Below are experts of layer 7 (counted from 0) of a mixture-of-experts language model. Rows are named router (the router's row for the expert) and show model dimensions 96-191. Each number is 128 + 32 x the weight over its row's rms, rounded and kept within 0 to 255.
After each expert's rows: "gets" lists some tokens that make up at least twice as much of what it gets as of all text. This comes from a sample of Wikipedia text that the model never trained on. Tokens count by the router's weight.

# expert 81
router [137 110 117 111  76  99 120 112 120  61 121 106 143 118 117 132  87 149 119 105 124  93 124 112 113 138  86 141 106  88 168  75 146 167 131 117  97 101 175  73  70 113 164  81 113 112 166 100  88 134 122 140  95 177 130 115  96 107  76  96  89 157 122 158 119 130 172 153 171 134 145  95 146 105 154 159 167 144  91  88 121 129  88  96 115 148  74 191  88  94 173 161 183 151 159  93]
gets: "\n\n", "\n", ".", "==", "M", " ="

# expert 0
router [ 99 200 181 118 135  95 120  64 184 108 124 105 160 136 163 121 167 132 135 117 146  91 108  78 127 160 137  60 103 137 111 145 114 126 103 127 126 108  91 112 120 114 174  92 113 118  74  90 118 155 115  73 136 130 119  97 118 119 107 182 201 123 132 103  96 209 176  85 156 148 149 160  88 142  53 187  68 102  97 122 162  98  90 152 176 139 147 166 154 134 130 155 109 148 118 125]
gets: " he", " is", " to", " that", " He", " was"

# expert 62
router [ 81 120 125 104 114 135 120 138  98  46 122 135 142  78 113 165 123 116 158  99 138 147  80 107 162 120 175 102  86 128 106 163 110 151 129 155 148 113 104  93 116 100 129 114 100 192  63  74 151 109 139  88  85 100  93  81 141 116  96  57 148  82 151  92 166 187 140 155 173 118 148 120  72 122  36  75  75 113  61 116 118 138 148 101 167 186 180 143 147 115 137 109 118 129 141 169]
gets: " to", " in", " by", " of", " for", " with"

# expert 19
router [137 101 110 107 122 158  97 111 121 140 156 104 109 217  93 160  85  96 113 103 166 163 207 116 131 132 115  94 159 119 183  78 128 132 146 103 137 118 147 179 140 170 123 119 105 167 130 171 162  98 100 110 157 114 158 148  57  97 171 127 152 113  73 110 174  85 112 134 173 151 196  99 194 145 119 101 132 147 117 103  91 103  98 129 150  93  79 116 179 121 130  89 122 130 143 122]
gets: "0", " | ", " T", " D", " B", " |"

# expert 4
router [124 124  90 165 168 141 184 137 123 156 177 201 167 112 187 122 145 113 150  95 130 101 130 130 113 124 155 162  87 139 166  93 164  59  99 128 121  65 117 149  88 137 132 136 151 105 148 108  62 127  80 188 113 162 166 123  70  99 133 135  94 121 216 158 145 136 136 128 122 151  81 123 174  82 116 132  65 158 151 141 110  83  96  87 165 105  96 129 135 118 108 120 113 127 107 152]
gets: "\n", "-", "- ", "\n\n", "| ", ":"

# expert 105
router [152 164  85 148 130 154 140 168 156 120  93 167 158 103 118 138  77 131 169 146 149 144 104 138  92 102  93 155 131 158 145  85 127 181 117 119 132 109  95 165 103 128 154  87 178 150 149 134 120 123 208 118  94 145 142 180 166 184  73 120  70 114  75 151 112 117 131  87 128  63  99 120 172 163 116 126 138  83 118  54  92 104 133  94 151 164 155 170  85 139 107 174 157 123 135  46]
gets: "1", ", ", "8", "2", "015", "016"

# expert 114
router [220 172  90  86 164 107 145 103 120 168 125 156  96 171 130  91 148 105 129 115 141 138  82  48 187 180 143 191  90 112  93 137 192  63 188 130 154  98 170 149 133  90 117 127 110 137 167  95 105 144 177 114  66 131 122 154 104 118 129 164 129 115  92 103 142 132 131 181 153 128 111  93  64 132  86  98 138 134 144 136 111  91 129  88 171 155 142 127  70 148 129 156 207 139 124 135]
gets: "S", " S", "-", "R", "C", "M"

# expert 111
router [176 186 163 124 112 118 155 149 104  76 146 124 123 152 109  94 140 122 158 169 162 139 108 115 134 130 176 160 131 123 145 103 124 161 152 164 101  85 143 108 100  81 139 141  65 111  93  97 126 123 102 124  75 135  88  54 155 165 152 179 184 138 158 120  89 188 126 152  73 154 117 142 172 115 144 154  78 140  87 130 140  85 106 161  69 114  74 135 131 124  62 106 149 124 105 154]
gets: " that", " was", " were", " are", " is", " who"

# expert 104
router [ 80  99  82 158  70 120 159 139  87 116 136 143  65 170 157 102 134 113 146  81 146 164 100 144  78  57 113 168 181 149 148 138 147 145  87 154 142  87  59 134  93 188  54 124  85 123 150 139 136 149  91 152 113 153 144 103 122 167 140 165  95 163 115 143 105 138 119  90 129 119 116 112 140  41 134 157 134  81 129 100 132 158 107 100 125 131 146 189 143 151 141 120 151  91  85 139]
gets: "ia", "ian", "i", "ov", "an", "a"

# expert 80
router [ 82 130 132 165 163 131  78 188 117 141  96 104  79 182 139 100 129 200 122 130 131 129 143 147 137 121 115 148 124 137 104 108 144 113 203 141 148 100  96 138 123 104 144  54  94 104 146 143 119 114 145 103 137 134 199 156 136 149 157 106 176 140 107  86  85 104 136 131 164 102 101 126 128 156  71 213 178  87 181 164 166 188 100  84 121  85  80 151 147 109 152 126 111 112  88 107]
gets: " The", " the", ", the", "The", " A", " a"

# expert 6
router [133 140 168 114 151 145 120  70 132 173  89 158  84 116 138 157  80 143 161 209 181  93 164 137 156 125 151 144  91 124 172 105 116 130 133 112 188 155 153 101 141 115 101 153 141  90 167 150 202  67  75 153 134 101  71 175  70 106  92  75 160 169 136 176 131 110 155 139  91 183 191 110 179 140 136 150 146 142  79 139 135 136  63 108  71 106 149 131 125 137 126 135 151 149 147 118]
gets: " |", " | ", "|", "==", "===", "\n\n"

# expert 69
router [ 94 133 106  97 118 118 143 129 112  76 124  67 102  74 108 144 156 148 134 162  66  81 119 138 114 126  90 134 104  76 111  98 102 169 138  89 171 101 135 115 138 100 110 130 144  76  88 114  90 119 157 111 109 121  59 157 116 160 116  73  92 142 147 184 120 162 165 114 121 179 159  95  91 155 101 120 126 174 176 122 188 136  77 115 152 147 125  99 131 135 112  94 141 161 179  98]
gets: "|", "| ", "=", "\n\n", "\n", "==="

# expert 53
router [191 123 140 129 168 107  66  92 132 140  92 160 125 147 129 139 117 137 154  59 119  90  86 145 140 176 156 195 144  98 170 106 104 144 181 119 123 136 100 123 154 117  95 137  56 141  57  97 140  96 125 175 106 163 118 133 130 112 116 158 128 105 170 137 175 173 166 107 121 142 154 106 141 184 137 164  99 119 159  83 163 155 109 154 142 108 109 157 168 134  82 116 154 132 106 127]
gets: "ly", " was", " also", " were", "on", " to be"

# expert 29
router [149  80 130  93  75 157 105 140 159 169  76 132  91 154 138 162 113 166  99 142 147 147 140 157 152 124 140 105 163 126 141 126 108  60 137 117 141 238 120 161 112 138 162 157  48 131 135 126 127 125 162 103 100 111  92 159 146 155 106 129  88 151 114 124 129 123 102 150  56 149 179 102 124 169 107 186 124  87  81 173 114 112 114  87  68 195 123 155 128 158 163  92 143 144  96  60]
gets: "th", "2", "6", " second", " first", ", "

# expert 23
router [170  96  79  75  78  65 145 153 102 125 155 141  63 137 140 115 118 104 134 103 106 138 118  77 165 132  88 144 102 169 102 124 177  60 184 125 136  85 141 155 168 115 117 124 122 173 156 153 118 106 126  76 109 130 185 183  99  96  95 115 138 167  73  86 116 132 143 168 158 115 104 140  85 151 136 124 109 124 139 114 140 168 118  88 159 167  89 179  98 138 191 176 212 152 172 117]
gets: "S", "R", "A", "C", "E", "O"

# expert 101
router [216 182  84 141  87  91 141  98 124 170  81  95 171 128 104  77 101 150 124 100 121 109 120 121  73 157 115 139 176 210 192  91 114 162 131 146 162 116 156  74 155 123 158  99 155  90 146 104 112 133 120 151 141 150 148 148 148 103  62 101 159 146 188 105 159 116 149 151 107 142 131 124 134 152 114 152  95 117 207 108 147 106 114  93 125  90 170 130 120 112 193  70 116 129 136 169]
gets: " L", "l", " Bl", " R", " l", "o"

# expert 86
router [ 75 114 195  64 144  74 116 134 134  54 118 144  84 102  71 173  76 101 146 166 141 163 100 127 168 133 173 130 131 160 123 101 115 148 113 150 165 142  70  97 145 191 139 139  87 128 123 136  99 107 154 128  78 171  95 104 131 117 118  66 165 101  88 125 127 145  97 154 176 135 156 133 138 154  43  87 145 117 106 180 119  89 132 140 110 144 140 147 133 162 133  68 112 132 136 128]
gets: " in the", " in", " of the", " the", " The", " at the"

# expert 84
router [125  83 120 137  78 126 112  87 126 142 127 196 128 136 159  83 142 141 144 137  93 199 172 145 116 176 118 151 140 170 112  91 136  93 154 150 167 146 111 121  89 132 127  99 144 179  92 133 131 163 125 104 175  41 161 143 172 116  98 158 148 140 137 124 196 101 133 147 102  57 181 104 123 110 131 102 162 110 161 132 103  72 133 118 132 100 103 148 171 149 118  71 101 147  98 170]
gets: "u", "ang", "i", "ong", " Y", "an"

# expert 44
router [178 117 128 130 121 166 125 107  86 161  87 102 147 175 155  94 182  94  94 106 134 116 122 160 101  77 112 119 116 107 162 128 135 112  56  76 116 102 132 120  85 111 138 157 109 154  73 124  89 156 144  94 114 104  89 137 130 140 153 126 142 124 133 143 105 128 171  98 143 152  96 173 113 108 163 135 133 148 109 123 182 125 110 140 119 159 209 111  76 179 147 136 205 160 129 133]
gets: " (", "en", "re", "el", "er", "es"

# expert 71
router [127  80 107 167 123 118 168  38 163 160 110 170 176  84 191 145  93 154 166 172  81 139 112 100  94  81 150 134  97 117 124  71 129  90 101 139 157 109 153 106  99 118 118 118 136 210 139  97 156 117 116 131  93 162 148 130 146 103 156  99  95  86  75 143 100 154 172 181 148 132  98 133 119 143 119 106 133 156 173  87 130 136 143 129 186 109 122 183 122  69 163  74 140 161 153 123]
gets: "\n", "1", "2", " ", "8", "5"

# expert 91
router [158 128 111  51 199 176 160 145 175 152 118 169 133 164 131 168  80 117 136 168 131 169 158 147 110 106 129 138 182 167 131 107  93 128  96 124 162 102 151 160 178 132 156  64 125 130 141 177 150  88 186 130 178 163 103 172  98 141  87 139  95  88 140 172 153 100  78 131 129 124 166 126 200 129 140 160 171 163 123  62 114 105  83 115 105 158 153 132 114 169 138 140 125 134 108  69]
gets: "2", "0", "1", "–", "015", "3"

# expert 18
router [ 80 160 105 137 163 149  77 154 115 126 137 145  98 137 142 113 152 113 126 125 159 109 128 130 162 139 167 141 146 128 136 138 210  87 117 105 114 102 106 172 192  89 108  68 187 190 174 119 185  96  96 134 162  67 155 145 132 156 178 112 133 125  80 122 138 119 146 146  97 153 150 124 160 140 123 117 196  73 118 113 166 146 150  82 135 151  39 142 138 101 161 160 129 150  71  98]
gets: " |", " C", " A", " | A", " |  |", " | S"

# expert 57
router [120 112  92 149 127  92 131  80  93 116  97  67 146 137 107 160 118 116 144 160  87 112 163  65  98 150 165 174  84  91 124 138 157 116 107 108 152 137 112 165 130 134 131  93 153 129 124  74 114 138 104 133 159 147  85 146  82  99 141 106  93 157 168 134 109  99 176 121  88 145 133 124 104 119  89 106 117  37 140 115 130 115  91 153 169 148  93  94 140 121 111 179 108 152 114  79]
gets: "\n", "| ", "|", "-", "- ", " | "

# expert 65
router [115 140  93 179  84 177 117 171  90 165 105  98  66 101 113 118 116 160 141 187 152 127 134 203 127 132 135 138 123  72 120 161 135 148 161 121 162 110  74  82  83 109 107 122 133 141 107 140 173 113  91 170 112  99  91  98 119 151 136 129 109 126 171 122 118 119 138  98  72 135 158 112 206 121 152  88 112 129 100 134 173  92 114 103 132 146 106 137  98 131 111  89 159 105  83 150]
gets: " |", ",", ";", ":", "|", "-"

# expert 85
router [134 132 110 159 160 115 151  95 107  65 146 131 151 138 138 193 145 166 134 111 146  75 135 126 172 161 108  57 159 111  94 120 105  65  69 110 125 102 110 156 180 102 102 153 135 175 125 179 127 108 147 151 149 161 102 107  87 108 115 122 132 135 147 151  83 104  81 199 189 153 180 101 144 147  79 110  94 133 170 169 135  60 161 143 151 132 195 105 140 118 135  80 112 159 149 140]
gets: "0", "2", "1", "–", " | ", " football"

# expert 121
router [ 85 188  74 132 129 226 142 119 150 130 126 130 140 181 110 102 126 134 164 134  90 181 110 130 118 114  93 204 126  84  64 109 117 112 144  79 131  91 212 160 166 120 140 151 134 112 165  75 117 104 148 137  89  94 162 113 176 107  94 158 102 151  69  84 174  87 168 192 153 108 132 121 125 121 154 157 173 118 142  99 139 133 141 143 143 109 139 148 117 171 149  97 106 159 120 128]
gets: " M", " P", " H", " L", " C", " m"

# expert 82
router [196 111  87  92 117 125 155 159 141 126  91 106  99 118  80 162 130 157 186 185 155 111  98 109 150 181  76 142 153 149 111 106 114 142 149  44 145 114  79 148 172  93 126 134 125 119 134  76 173  86 133 165 102  62 124  77 175  94 161 130 133 132 111 144 144 160  96 142  87 150 175  91  94 106 150  95 155 158  77 170 208 164 112 142  85 148 101 103  99  91 118 175 104 121 130 100]
gets: " |", ".", ":", " | ", "–", ","

# expert 50
router [100 137 128  78 117 197 121 139  98 141 163 145  84 108 119 122 110 121  94 152 133 116 102  97 191 139 104 190 139 120 137 154 113 110 113  94 119 172  83 162 131  76 216  74  69 118 159  82 144 133 143 140  95 117 103  83 198 100 191 105 131 108 134 175 147  85 124 113  62 109 112 143 100 138 150  98 145 153 135 159 119 100 150 130 130 137 106 119 114  80 105 114 152 167 169 133]
gets: " | ", " (", ": ", "6", "5", "; "

# expert 92
router [126  68 103 116 145 168 155 135 105 169 144  89 130 129 134 100 162 140 118 100 113  95 185 150 122 166  75 101 122 129 182 135  97 126 163 145 135 141 125 113 137 120 133 114 189 115 113 161 184 127  83 158  92 134 131 188 129 171 129 133 165 169 112 168 206  86 182 183  87 115  81  85 111 166 113  78 124 133 138 171 135  76  81 139  52 132 109  75 155 125 152 135 104  95 164 152]
gets: " f", " F", "f", " Y", "–", "F"

# expert 119
router [175 116 124 142 131  99 135 216 102 141 169 143 104 109 152 156 159 102  78  96 110 135 130 143 150 111 124 131 125  97 131 111  99  99 160 102 128 153 156 105 166 182 143 156 142 156  90 135 203 105 172 104 106 145 157 124 130 136 162 113 133 133 112 122  98  99 150  99  75 156 134 154  74 160 149  83 169 117 139  78 165 161 147 106 161 121 138 170  41  80 155  97 115 114 100 153]
gets: ")", " |  |", " (", "\"", " |  | ", " |  |  |"

# expert 12
router [ 78 151 137 128 152 105 176  95 142 105  89 135 168 108 154  95  72 132 158 122 178 144 158 144 107 185 165 156 172 130  97  25 135 132 125 193 115  73 125 118 134 102 190 120 187  94 143  71 148 127  99 204 149 146 135 100 115 137 151 148 146 143 116  79 137 100 171 143 118 123  85 128 123 181 151  78 168 131  92 120 122  99 123 144 116 159 155 123 181  90 164 122 156 132 117  77]
gets: " c", " m", " C", " M", " b", " w"

# expert 17
router [159 153 138  65  63 125 150  96 122  94 129 150 152 162 123 179 172 157  91 175 136 113  84 183  56 162  82 146  70 119  95 150 140  88 139 109 124 118 169  74  94 110 112  70 140  88 160 127 168 123 143  97 106 147  91 116 153 118 100 137 112 116 165 114 107 171 158 106 163 118 141 146 208 183 134 193 138  76 146 120 157 104 146 202 122 168  85  97  84 111  92 104 152 126 136 163]
gets: ".", "\n\n", "\"", ").", "s.", ")"

# expert 58
router [105 117 158 146 168 138 168 125 161 113  80 158 110 156 109  62 146  84  96 110 154 147  80 122  95 124 119  68 174 126 179 122 103 154 168 153  44 154 195 125 114 155 145  46 138 119  77 143 170 166 117  83 155  72 190 132 141  99 140  66  92 155  93 130 176 122 118 137 164 163 137 152 152 130 151 112 157  88 134 132 113 120 162 109 115 133 139 129 101 116 136 178 174 173 101 183]
gets: " F", " G", " H", " B", " R", " St"

# expert 66
router [119  77  80 186 111  83 116 146 135 159 140  98 155 121  86 132 114 108 134  83 102  86 162 172 116 115 170 163  99  85 129 146 167  61  98 125  95  83 106 106  89 181 160  98 120 111 155  68  90 142 107 182 138 158  99 112 156 107 168  98  87 136 180 176 186 112  83 107 113 173 103 128 197 101  90 123  75  99 156 133 129 104 164 166 139 122 130 114 113  86  66 109 124 140 120  92]
gets: "\n", "\n\n", "| ", "-", "|", "- "

# expert 63
router [112 173  95 140 136 140  92 141 123 180 145 103 124 136 122 100 143 156 170 119 169 140 172 154 147 129 104 145 149 151 150 114  86 114  89 115 143 144 126 103 195 101 122 108 179 142  44 104 156 137 144  85  92 165 122 127 101 104 196 181 142  21  91  91 154 123  79 194 127  72  78 134 124 124 183 149 180 109  65 104 159 138 130  80 157 101 128  83 140 143  84 104  97 126 153 173]
gets: " p", " d", " l", " s", " g", " P"

# expert 94
router [181  92 152 210 160  95 110  91 120 116 108 130 128 159 139 201 125 129 154 165 138 125 188 131 137 117 134 145 193  93 149 156 111 110  94 106 181  88 191 147 124 150 123 197 156 165 165 153  87 138 128 167  52  89 156  61 138 119 143 116  93 144 114 152  79  95 152 132 129 124 152 200 148 157 121 132 121 147 140 127 136 155 181 150 133 123 120  95  73 118 147 141 172 125 159 156]
gets: "ation", "ing", "er", "ers", "ary", "ion"

# expert 108
router [ 75 139 141  78 171 149 136 102 157 160 157 192 155 160  56 102 124 140 143 106 142 132 130 134 124 134 171 175 122 127  87 186 137 157 118 137  95  61 148 161 124 137 110 128 137 220 115 181  96  93 124 137 142 135  75 114  74 136  97 141 173 167 160 163 148 117 134 165 166 142 143 126 122 141 147 136 166 194 156  79 173  74 115 117 108 107 130 115 123  85 141 150  94 112 148 160]
gets: " N", " n", "or", " and", " V", "N"

# expert 39
router [101 108 199 141 151 104  75 115 110  37 107  63 146 140  97 170 144 183  93 134 143 149 114 138 171 154  84 111 133 150 129  87 129 101  90 140 159 108 110 108 112 154 147 140 147 102 132 161 104 156 144 106 128 168 122 109 161 110 174  66 152 172  75  71 115 139 152 128 178  92  93 128 153 118  49 104 139 100 157 179 114 131 156 107  88 120 166 152 161 207 168 114  81 147 108 112]
gets: " the", "'s", " of the", " The", " in the", " a"

# expert 37
router [139 103  96 114  75 165 157 117 177 119 168 169 102  78  92  87 132  92 128 110 171 186 110 100 147 106 159 101  82 100  99 136  79 155 166 135 179 127 166 153 149 113 133 123 147 157 131  92 131  94  78 104 117 117  41 135 128 125 129 220 123 106  88 137 144 116 174  78 132 125 208  66 129 132 140 206  99 146 183 127 114 131  75 147 156  53 140 137 126 152 129 172  99  62 108  72]
gets: "an", "z", "as", "ak", "am", "ay"

# expert 32
router [177  74 178 177 174 161 103 171 166 151 181 192 108 137 156 179 118 144 160 147 122 120 185 130 124 129 169  90 124 109 161 143 114 122  97 115 173  91 121 138 125  72 183 173  95  94  96 114 140 155 132 152 144 134 137 126 134 166 156 122 129 102 113 162 162 141  80 133  87 157 163  84  94 106  47 131 140 198 129 191 162 113 149  76 102  86 120 169  76  73 144  76 131 125 144 136]
gets: "\n", "-", "\n\n", ": ", "ing", "ation"

# expert 20
router [105 116 104 126 146  80 184 157 116 135 154 135 121 118 163 150 180 103 173 144  79 114 114 124 150 114 111 147 165 134 131 168 110  88 128 167 152 141 138 122 123  91 181 177 134  44  47 125 120  96 192 110  92 112 157 146 141 149 140 193 105 132 121 190 133  82 127 175  66  89  62 148 111  69 169 117 161  97 118 174 123 139  86 202 125  55  90 138 163  98 135 116 151 119 172  36]
gets: " s", " t", "8", " f", "i", " d"

# expert 5
router [167 141  78 184  94  78 126 108 133 102  65 147 127 103  91 170 172 136 117 128 170 113 171 156 181 105 120 158 113 168 100 115 120  98 143 151 121  71  83 159  83 154 179  77 167 111 158 148 153 115 122 115 183 161 153 149 140 116 136 133 132 118 168 175 140  74  90 127  75 101 101 126 116 117 108 155 110 170 123 106 180 111 112 103 108 102 117 200 120 165  70 147 118 166 120  97]
gets: "\n\n", "\n", "==", " ==", "===", " ="

# expert 117
router [ 96 169 122 155 119 101 139 162 177 105 165 190 100 103 124  82 139  84 143 117 167 189 133 137 149 187 124 144  90 153  65 139  99 123 148 125 158 134 178 175 162 142 132  69  93 125 127 106 171 105 124 105 158 159 159 186 188 106 123 105 121 109 113  68 109  93 170 222 150  90 182 152 166  95 168 138 178 109 120 125 114 109  82 126 111  77  92 156 145  88  77 171 140 143  81  90]
gets: " S", " D", " K", " L", " s", "u"

# expert 22
router [129 110  97 108 142  94 157 106 141 139 107 127 100 110  91  91 149 123  93  84 159 152  90 100  80  89  96 143 123 100 120 100  81  76 187 166 142 142 151 152  79 130  93 119 174 115 139 133 124 138 155 200  91 151 118 111  68 110  78  98 116  62  86 116 123 111 169 122 144  78  60 138 109 107 140 138 177  72 144  65 129 139 122 125 114 134 175 207 124 183  92  87 176 117 147 117]
gets: "1", "2", " (", "3", "B", "0"

# expert 9
router [187 126 204 161  85  85 106 110  67 142 144 115  93 121 136 143 142  99  94 107  86 123 133 119 105  80 154 151 144 113 136 107 159 139 141 144 127 170 109 135  78  91  93 159  92 102 138 150 114 205 196  91 134 116 110 129 109 129 113 122 119 148 122 118 113 122 123  87  91 176 149 156 120  82 126 113 103 123 176 141 168 147 128 124 136 141 116 108 136 156 148 156 191  83 111 129]
gets: "o", "a", "i", "ia", "on", "ie"

# expert 79
router [110 128 137  76 101 129 126 100 137 131 105 102 103  76 129 163 131  90 120 129 102 149 155 103 116 140 141  87 114  84 124 175 139 153 132  98 167 107  59 109 106 124 116 146 122 183 109 170 138  89 148 120 141  42 167 134 120 137 106 105 139 166  87  84 135 158 136  92 110 158 211 156 116 117 108 152 157 121 156  91 183 145 160 106  63 210  66  81 114 122 121 168 188 149 115 109]
gets: " |", " |  |", ") |", " | ", ";", " –"

# expert 112
router [135 106 114 106 111 111 149  92 153 125 141 124  85 111 120  97 129  90 147 132 142 133 119 163 186 159 139 156 158  75 102 114  85 169 142  97 118  74 149 135 122 170 136 159 119  38 102 161 159 142 115  80  38 170 108 113 125  86  67 136 110 144 149 119 162 123 118 143 115 111 168  73 145 180 144 128 189 166 168  60 144 153  64  64 164  90 139 141 145  85  93 171  97 158 145  79]
gets: ".", "\n", "==", "===", "ac", "em"

# expert 98
router [ 74 113 166  74 111 108  89  91 153 176 114 112 130 124  95 173  78 109 164 100 149 124 138 119 117 109 160 120  94 144 145 140 137 109 123 108 131 139 117 147 129 111 153 134 136 134 121 151 181 147 160 101 138 141 107  72 143 131 119  93 104 133 167 121 138  99 145 141 142 154 182 156  58 125 135  83  95 111 139 142 101 132 103 113 125 130 150 118 135 143  67 157 183 138 101 127]
gets: "\n", " in", " In", "\n\n", "In", " in "

# expert 3
router [117  57 103 132 160 146 134 117 130 168 150 101 110 133 151 102 143 130 137 160 148 143 146 158 111 120 143 141 167  87 163 108 108  98 120 125  28  95 185 104 133  96 154  52 169 163  91 181 128 144 131 118  69 150 125 134 112 117  89 155  96 154 155 117 136 151 101 136 170  93 141 107  79 122 146 106 155 121  43  88  90 147 153 115 134 126 121 139 117 159 103 176 138 155 112 169]
gets: "ol", "v", " V", " W", "on", "d"

# expert 56
router [142 122 148  92  85 107 176 191 142  95 131 144 105 107 130 172 141 120 132 167 139 113 125 149 102 120  54 184  97  99 113 145 121 103 149 131 116 103 137  64 111 131 122 118 100  78 159 126 197 135 143  96 143 131 112 172 129  99  88 122 166 147 134 171  77 176 150  92 162 105 181 166 146 162 111 212 150  81 149 128 128 108 174 180 145 177 128 166 110 115 118 134 160 120 187 137]
gets: ".", "\n\n", "s.", ").", "\".", "es."

# expert 70
router [105 106 167  81 154 116 111 152 105 147 107 152 150 139 103 132 122 204  71 145 138 101  82 151 185 118 124 112 127 144 142 170  95 159 101 174 121  71 173 199 209 111 132 116  90 130 123 107 105 140 123  80 146 118  94  97 133  97 146  89 128 111 116 196  86  90 116 142 115  97 104  76 138 158 138 126 116  86 131 127 120 155 151 116 201 102 150  85 173  65 151 127  98 143 169 110]
gets: " a", " an", " the", "ed", " of ", " "

# expert 40
router [124  97 153  64 107 217 138  98 144 163 129  91  88 123 184 201 190 135  75 128 130  90 106  89 111 156 115 146 186 131 112 125 131 100 110 111 123 193  76 161 123 147 167  98 106 111 142 183 128 105 124 172 127  87  86 108 102 113 114 118 112 130 146 178 109  96 134  75  60 139 132 138 127 117 136 116 153 140 142 125 160  88  95 163 106 212 147 103 114 186 120 179 168 109 163  92]
gets: " | ", "2", "1", "3", "4", "6"

# expert 16
router [137 134 206 155 116 168 143 107 187 174  91  92 150 135 142 138 125 135 129  82 142 142  74 139  91 150 152 173  78 112  94  94 142 108 147  80 166 143 181 147 165 146 132 123 159 130 108 171 136 120 117 133 148 117 142 135  90 184 110  87 146 127 107 123  76  99 158 131 139 126 115 136 120 106 138 185 182  72  78 104 114 154  82 193 124 122 175 109 142 121 126 139  99  55 124 148]
gets: " ", " P", " p", ", ", ".", "2"

# expert 76
router [152 125 121  65 105 152 111 126 136 167 145 143 103 119 143 170 139 126  32  84 159 100 102  52 133 109  82 132 191 123 137 158  86 109  94 119 114 157 108 148 190 161  83  65 166 132 114 142 149 100 119 161  97  97 119 142 154 101 102  96 131 143  84 122  85 119 146 103 109 160 149 132 119 132 168 121 152 132 180 169 135  93 119 194 145 138  92 103 124 159 133 198 190 165 179  90]
gets: " | ", "0", "; ", "1", ") | ", "–"

# expert 125
router [ 89  85 154 130 200  85 124  91 111 116  96 115 125 101 150 192 121 178 101 101 156 117 120 141 157 128 146 145 141  90 111 152 133  98  72 184 153 179 154  98 137 173 148 152 118 123 121 159 116 190 136 141 134  98 141  45 143 129 141  81 178 142 202  55  98 190 171 127  83 141 131 122 219 160 108 127  88 169  96 110 100 119 130 121 149 142 140 123 132 100 130 206 111 132  91 103]
gets: " was", " a", " his", " is", "ed", " were"

# expert 10
router [ 95 101 106 193 212 108  56 136 114 123 141 110 132 160 160 108 107 146 151 123  96  75 153 120  79 140  60 179 128 124  74 129 109 142  95 118 162  95 132 198 104 196 123 169 142 110 153 172 118  94 126 166  94 165 107  58 174 120 117 177 139 122 109 100  92  85 110 168 115  88 104 159 120 114  99 115 157 109  93  85  93 131 186  79 154  97 120 157 130 108 165 144  84 149 117 184]
gets: "ed", "ing", "ic", "al", "ist", "ical"

# expert 68
router [ 44 150 139 116 153  91 185  99 144  90 129 102 141 125 119 174  74 124  99  66 125 117  81 158 145 111 125 120 107 112 128 127 163 147  97 131 173 164 173 112 126 113 142 162  79 182 116 114 112 133  84 127 108  83  90 127 132 130 164 140 124 119 186 116  95 184  95 151 141 100 143 147 232 148 108 131  77 107 121  88 119 187 128 107 126 180 112  87  63 163 156 157 100 150 107 182]
gets: "ed", "ing", "ated", "s", "es", "ed the"

# expert 78
router [ 80 109 164 188 170  92 199 143  80  85 141 124 125  79 164 124 100 158 129  93 170 118  94 131 170 157 136 177 163 131 146 146 173  96 110 177 164 156 137 143 168 143 152 147  89 187 165 158 114 145  95 169 149  85 114  45 135  99 130 136 114  67  70 131 101 153 113  74 121 128 121 148 149  84  86 104 133 132 174 104 133 187 153 126 127 147  61 186 103  24 129 158 161 141 131 118]
gets: "ed", " was", "ated", " used", " at", " made"

# expert 8
router [106  98  85 142  89 110 160  97 162 146 165 179  82  81 102  62 138 125 147 134 160 145 173 108  85 185 126  64 155  96  48 129 147 172 181 159 144  73 129  79 137 143 162 102 155 149 139 135 107 128 167  81 138 100 174 131 193 112 102 155 120 151 107 154  83 132 157 110 156 132 176 113 121 173 127 143 122 126  81 111  84 153 107 103 157 106  80  83  94 154 109 171  96 103  94  94]
gets: " R", " r", ".", "ar", " Al", " S"

# expert 13
router [145 171 117 175  95 108  71 169  90 179 151 134  98 123 199 153 175  78 132 120  54  92 150 137 162  98 157 191 158 124 160 100 128 116 121 118 107 118 101 162 119 157 140 176 124 131 115 170 145 107  80 114 149 171 169 154 116 108 129 189 146  73 120 111 180 131 135  95  71 164 112 226 123  57 161  91 135 149 121  97 116 127 164 105 106 120 101 104 133 130 163 129  66  54 109  88]
gets: "a", "us", "es", "ia", "is", "os"